Weights of a small mixture-of-experts language model, trained from scratch on English Wikipedia: 136M parameters, 17685 steps.
Below are experts of layer 12 (counted from 0) of a mixture-of-experts language model. Rows are named router (the router's row for the expert), gate (a neuron's input weights, with its number), up (a neuron's input weights, with its number), down (a neuron's output weights, with its number) and show model dimensions 0-63. Each number is 500 + 25 x the weight over its row's rms, rounded and kept within 0 to 999. Numbers have three digits each.
After each expert's rows: a language model's description of what the expert responds to. This comes from a sample of Wikipedia text that the model never trained on.

# expert 45
router:519518482529477503517510487466499493523523489449442513527501520512506508531459507475518463483487476529509482525528496490532523504524473487455437494531475459468511517547486504480525495489491493
gate4:488508486505501544468501517518488478537490510480519517470464491502538486538484540471497508497533500483488501520498510514501453521503503520476483471540503482484546482525500505501455517490519459
up4:508475504462515413526527535482476520472464514475499464492473534478488504480526444490530494512487547534477527516448448484496524503480501510519524565498502500494454495456460503507521507510496542
down4:470448511527476475485497491497500499506487518467526539467525485487475486503500509500488571511478520457486552512512538472478535494448487519539501497475519534491500477503518561471459517501490506
gate5:466524495515452528511504458512479530478489498482478490517492551510537542476469521513523518478488510512471511488489490499530530473507534512488497533529520513512487454473513482545483542504512454
up5:484498514493516481469460501492498509513578505513525506497496525546462484483505495487521508491475486495481503536505508490502528470490508513476520527504497508499490501507484493501529476521471508
down5:505533507513509509508516439501462491483518478503426527498517512514545517505536533543519509508477506473496512500506504483536493480538537488486522501488552519505490499460533499476480513506535528
Commas, and, list items

# expert 11
router:481524483515514506522477483497445530505508512536481496478463503514486476520466529494512496496497503534505438490499471488532500514547506543488511536513475426525514465503500531490536486474516476
gate0:466494486457504463494509437552500462487507467492539487469514521538461464506510514496501520479533490546551489543500470482501449496548493474533544505496486540481473473510498508498458482491509505
up0:559506552505465556524509513480528501527502527459504518465477507472512535478488485512456488511493525502437512517494531544471502487408541496478481470515487501470493509494488507525507511485495459
down0:487481539478539507456467482470490534516495499486473476502512503547535525489517520497507478474508486523516496491493472465455483497493481492488504451490478497513532507505505485480498508525474532
gate1:510490519504519489521518463538460527506499496475491531527510518492519475506507487473490511511482458515497526524462510494501492470513523518516562518543507514509508505491500492506513497478490501
up1:523529491501553448510532535459543520446457502488492499515504481471504528486500464523494480509502462531492492518501478474510448480432514537502504481490509513488491547526490499502481515522473499
down1:490502475501492477498506531510498464497532494462492510506486502530518527494556487501534498491477434506499528503519514513519477492503465499519537511512474502468478492451516489533485506496502533
Mid-word English fragments

# expert 51
router:474491493526488505526482459490503489513490501477510533460456497498475485516487499467521471488512487505513488507529464508501468500507486487484495504509466520510529466490527524447512493493511447
gate0:487464534490472489535507477475533513513512471514459471505508503492509568486469486497564481534476518510514528503473518489531508508529461468490518513508471519506578475510471493480535509506512457
up0:527545500532469507502505484501535479512516498508522513491532492505477534492457491521494500496533493472487526490503516500515508524517459519524451504532477484491485524441494524487466523489532504
down0:519505505468524511552455506507559495521508510511507513536494519551518487504477475481550526498474453541512494512499467508526521501491474499504522492529509509498557495508465449486515497503510534
gate1:479486489521499490482476463468509522459514505476515531540499473530540463522505492502469519528517525494520456460506491483525506500511475489526494487518498505501471517475561495540499435469490534
up1:491431506451552573455531505521533424493476501531479483498494532449491543471491510520473469470495472505453526524481511505500477490519509484490459511463526494503516470512450498450504529515551522
down1:493497490509519470514454514472446491501491516536490475456486459537512542488499526529475535526501489515520492506494477514499495511459485549509474550515490509496533536523507556484521472490501506
Years, infobox fields

# expert 35
router:508503478558508471500475491448458518533507495485486522527467495523479524521449519480497520495489502499513498508533475453524466494510500500443482531511503515473514509508505524475530482481503444
gate0:515482488548485507495489542511506490520483523530482508514533446502482526500505459468517478522553528497483499513518505545507525485499559446479515488469526476491507506497544496536482519522514507
up0:458507482496488522491510462486462519550502477487508507520471496497479514522474476524507444503531468493483522487500532499512497516508495500501525530536491503490480499501504499528469483463510508
down0:472466486482554463525521508506540499555507452479450471484505504494522461518480498518506538486519488473482500527464511464497488532550490555486487497519509527486503480470468431490475482500513465
gate1:540513548479481523522476524508507501493565453510491501443483533515493478458471503466459510551482505481472506549500525479498525489527495528496526500526503513512482458511490487496498471522512483
up1:468488460552522512485487532492495511525499532497531492512509482527546527493543457527500483426481479505504519522494503551470511479534552471497501504487459474521512529501489501476481511517493522
down1:481499511528517502574468474529507511480488504508478501502516502526469531526479509431501523476502527471495496513562549481514489514496492458490508468515568520498508494490502514523483500497511507
Education and sports careers

# expert 17
router:519549507528484450501499494510467511530515502484480502492498509520520513502512537490519512504499492508525493529491468467533520497536482529442433506546437470467514502504512535506499519453527485
gate4:516508555534553512519489476508451496531535466522571467511484519521523494531477527467516512490516494454499461485503484476459470521514504526471517466497517504535522523537494511543507529488503519
up4:522473500498486453542522499508555461524517528452493486526496507535487539452480495499440495492501513530516526513539500540509528508500502466502466471496467490483447510466505502472478501507485541
down4:544468491507450520490491483494489515521500523522476515537532472505519487505470499513497478466502495447488477491495520489493514493521509442496471544529508524486517491505501526488523482515488504
gate5:477519498503483461534517523505525487516513504499473497493508487494519522498488549524472470520522486496516473534461509469482467473504487550546537517508473468471529507438478507522528480547505506
up5:514481508500550480503496560502520537497460470513468463493512469484568494485509466478476478518470488482503490490478515517518491514531509497510493484539492490475510496508489497514497509485513466
down5:468474514530519517509501488480507496519497491481497552465524520514514493526459516515445502466466475506530493536501512462504487513482536510515538501454513519456476551519528480464475455519518480
Numeric separators

# expert 26
router:465515483513486494514478507474497516530537495503513543490466513506458522458482535478513466487503490489529450507520485483519440489517498537474476516535503483478519485529518526458529458458523475
gate0:512552474534489454516492514502516506534473488463509494520471497488487492523522508494493523504525467496489423504468511482480533504494526521527485516519453480483481482491513494518513547500519505
up0:470495515517509487510514475524462487540500508503530465509512544459558501562496513478494506485524528466483518530484520519473485556515510497516520545482472473505504510472512500508518475520492510
down0:516520538491539521477547501533454471480488489523475501457501446464439485534502540490495507494458547504548529493473527478540483513446488542514529535495501474527467488477483473519505521528498516
gate1:490452519518525498489492535522538509506482508508489493493533543488507472537499513470500561475527530526529484497500501493493510531523549548521525424494499521516445492490504509509475472499469467
up1:521541483490490518535500464502488534478506505507499466515492494514505490481506484522495520498449484486469516495488513489485515441458446475465515551497495524468504542510454496488524547483505535
down1:533478475514528468490518521517486512509538531516485507497465512516494462477494550495484479529511538465453488493514514500524516469541470521494499454497468488482526515497538516488477496483524493
Place and institution names

# expert 37
router:456522483483508489500499492465491513496492504473523498478500494522504502544474487491512490462468479528486484534539498476512460504527488495424518518509491463487534490551516528502515481515531507
gate0:473454468511507492490479547520542510519539480491488551491459508484527514527487518502510493483549475499530507516514504512520518492507492534517577531507522512505480459520502490469490466509503483
up0:551497534496482486507519463487458441490497479524491499458511514521501480500531467488496505532477501479506539512466478530482514521472538496495485489505469487507484505483470500516548498489498505
down0:535506476519473487513508521522452544536515506500506510531448513501447485481527504487494562504503490537463520492466476472528450493502493498504478479489489495467472498486523512510478429488482481
gate1:519489530524460466514514475463490466473516483470523512479532507498493467527495454483464493476535507483522498502534485543543494510517483492467516535524493553494498530505531495491469474497501526
up1:510497512469484524514520496515477464464515511471529541492511527471535490513531490514465501517504467503530494532515507571525530499496537441505488501556476497530482499483506506514525490499527477
down1:494522476507479430546502526522517521539486471518501524503547507503503514504509549490519494462489460501503507463546560478496483502498504518493460479462509497531506492510492532492475517556505550
Verb stems after auxiliaries

# expert 56
router:507527504496510476557510463507477494507478539465493537519467499525486516537475533491507514496457471498549438506449472477510487447493469535493439514521448518504539498525489515473506490514528496
gate0:522490493480528571483545513537529501497515561503528518534508480473545511460529481482527493505491484538505513521509434517491515429535516503439491480471456511508488491488498486515465522539472495
up0:477478495458517492472525471527494517503520512538519504512505500469511491506557517491525500465488488501535520515501485524558509532526530542497516517475520531509516456493537487503517522468556435
down0:537497511551511460501469505483523539505490503496526493447536535442504514497465487507516485492506516445470491488536492509464501495483553508498451479489489477478508488494505481478511498462524444
gate1:435492502496525506522521497467489517503496493491526525493518498479482506499492488477490527521524545525539522537518513459470496544477480540456495529442511480484454505507468504522486472516530511
up1:504495471468474518532470509511499449494466505504524477543495515512531451474518451514519464478492506513475475487464529518485502452514477511503477470478469501508481520552487512487495501475507497
down1:487474479501537490518454552474535465464498491524491500535528545583487452518478483540481522459512506455443512478491538508483511469533462522493473488496530492483502482467516483542516526474475519
Periods after initials

# expert 16
router:478516484553490459521503506460490524508508491512528511490485498487467522506488525471485461512469483488505471526510473482542462475514513519480469518511535489494517494507528528484514483465500475
gate0:483537507552506529461477518496475521504467492517486508490541484504525490504521552476486477498489489502486447473536508477504506538516475481474485512506508525522498479511546511489518514457508537
up0:475534523499512468513444481536497517497463512555473516501526496504514507495522546464488514495451484509465495486540494506492532504511475467528512501481463544514500455487488485465534509495477508
down0:480460491502486504515504536549489492523500491546492514500522514500497499508476461510560503518515550572522529490518471482494528548493503510517499501558476461493501487465493481529491514495522529
gate1:498510474494489464506508508471465535515508507537524494519501463470500503479507481482504584479509504502487477505480470472504489498517565490470517480509490516520518477509529499493517489504467486
up1:492489496465502491525512508561493529507556489473511531506473484447487494502489497496480523485507484470495517498537472529504463462477487495546477487489462508532468497467503476490494499499509496
down1:462545537502480529498538511515526450465523495500505508484502540497482513527492526445525432518493549519490493481486497516500519515520567564484495493501499501553477504528530480511459465500502544
Place and venue names

# expert 34
router:505542473478466495543474477477481504503516530498448510467480519515500492517498544478523491480461453531540459521528498486525491484497512530499518520497462474506517500500513514486531481512519471
gate0:527469483545538504478464505497491473523458473488521466506465510448499498491460471526490496493480466502497480437506476463499502487509509468545507456497483520480527512512461497502521497443571474
up0:513473488489504496484465492494523449517498472500572469543489517506492474461497520496493503488495541484496469505494523452489475464519513443547491501502479526510516483490488494525541512476534513
down0:495550536518508480516490517459493496497494518537493502461514498514480485479475501504561488499491487511540523544495535492507486494512490495444487527568469526489472510497469434511514478460524525
gate1:461478456529511498523489537533503457509492496530472525505459524453487499511493508525514508522510472494525521496473505532507506491469493491553525476509514485500478487514516493508540484554493470
up1:534470466472486470521539516491469465523478514479553515499558469500507529504511467522507466427430497511499476460499483533446508523516538503491501497525514541511551495477492498493463500468545496
down1:524482497519519487469506526471504539500486485524458480540478575481496484522529512500470510495519486484532490487469498537525531525504513498514480516495465480524491519465544549465562518537553530
Determiners and title nouns

# expert 15
router:479541486505504494556507527479488538486524516481492538485484473513486492548481502501507498487494454527539494527512484481511480508540469505480487559528485477468537514514536533462543506481511469
gate0:490484492478528486492475460540525479505504505532540491483507509459519521534472545511505508487490507440515514467497477536544494502482500436498475469481497480525500537406520503505533463484485486
up0:499499433482481455449498501511507473538520531435491487540545495545527487478534486480506520495524520480459497507481509469458502504483534454488526495491501491461498509524466507485534495513460495
down0:491554530494474485506475513457472454524506475470535493472486496509510552510487510496498493540449500436540508460511491530485495529507471507498422521480466509506439514513488557493486514527543493
gate1:545484464539485527497489498452491525482476453489519498447455477481540517489493427488451470508511453506508497473546514469560537529503482491508538497518466476489513476528488496485523451509510482
up1:471527549488480492520501470520490489524471510510497527496537527529474537544492523522520543510474527488516485502461554488473478462509508498524481511466533470511522508509521490460474518500469530
down1:529493487478518525488484508530469469496504526530436487455523520489511528498440522516471499521491519511511525488484507459492459551495476485486524479481499462508506518490513515529517491517524515
Wh/th word starts

# expert 10
router:498531488518454471518486476447458503507539520495488526496498517517487475538497520469500475505495482506524495515507495477528458512495516492483512514497496483485524488534497523497533469463509466
gate0:509504530479536469521508472508464488490492496496491498495497528508486474494480478476556530494473460504498471465514467429503491488484475483464481459480495492444485536504508510428513503513509482
up0:489490545474511519527501538514486500519482491491492537509502519535461509426521503481500530467492472458450454473509522505485552438504486499460493501466509478467515499501492501478522487514526504
down0:505456515454517540565530531479491515503504500525463502467525571497520480540524533472551498453457510484506517494507492485481547470540502502495536470505474504510521496484488508449520475476521494
gate1:501518502513540493489493521528505487545519470455520504477535494489546493501536480497508521478533476485493515485538496487458521498493553522454545533468459480469476518491475488516468539494476455
up1:509522501490508470503554468537498482460498515525472528548507478463491461499520504526519511477485497489485546461486504489533514516488507487485507481573532497540474470520504510515502499507532462
down1:469468474479498522501522501532496518513488487492516501516538502499454543515510497506494480458523510511471515495509526520450475509470493547445500476466485490456492500506501531486535481478481486
Sports results narrative

# expert 24
router:496546492529466505511508521438476507522546512485486520507493527485448550523475504493547485484488452541518474524506477466523482488528525508497460501520493443478522458509513526484536483497521471
gate0:458481522475504505499483499496515441540491476463520542491428486519497519482517520487494513529498467537529487455494443492489454475531536499495473472514494526508488497496506493489497487524507474
up0:514487482450534513537484477484509509489496493496542507537469479528432489526499476491438479516508479513457488513489521496522532432508467488535491530535495481522443466508488501458557467500487498
down0:497531494518481521512458513518472527517546553497492506470541549471473495523447502478497478521477492482475485460508529483490511462499527496476478530501503461551487495501455494459557469495495463
gate1:489520518529516478472476529488489497505525554540522479473519448507501522477478500515493509521505522513518499479506505510499494480517478505474484541502494492541526484497462495522485482523477506
up1:493513444532467451546518548441496468468541482452523484506495535485509486487501498501552495469461465462483455527527505538465499520489540490498529439517527522482516477532511510517506487496516517
down1:530467482522515479566511528538474502529518528515543463513516469467514499522480507538495472472508532517534509562516508503520482496480548465496466527477478507478536536505477540541492499494495519
Concrete noun stems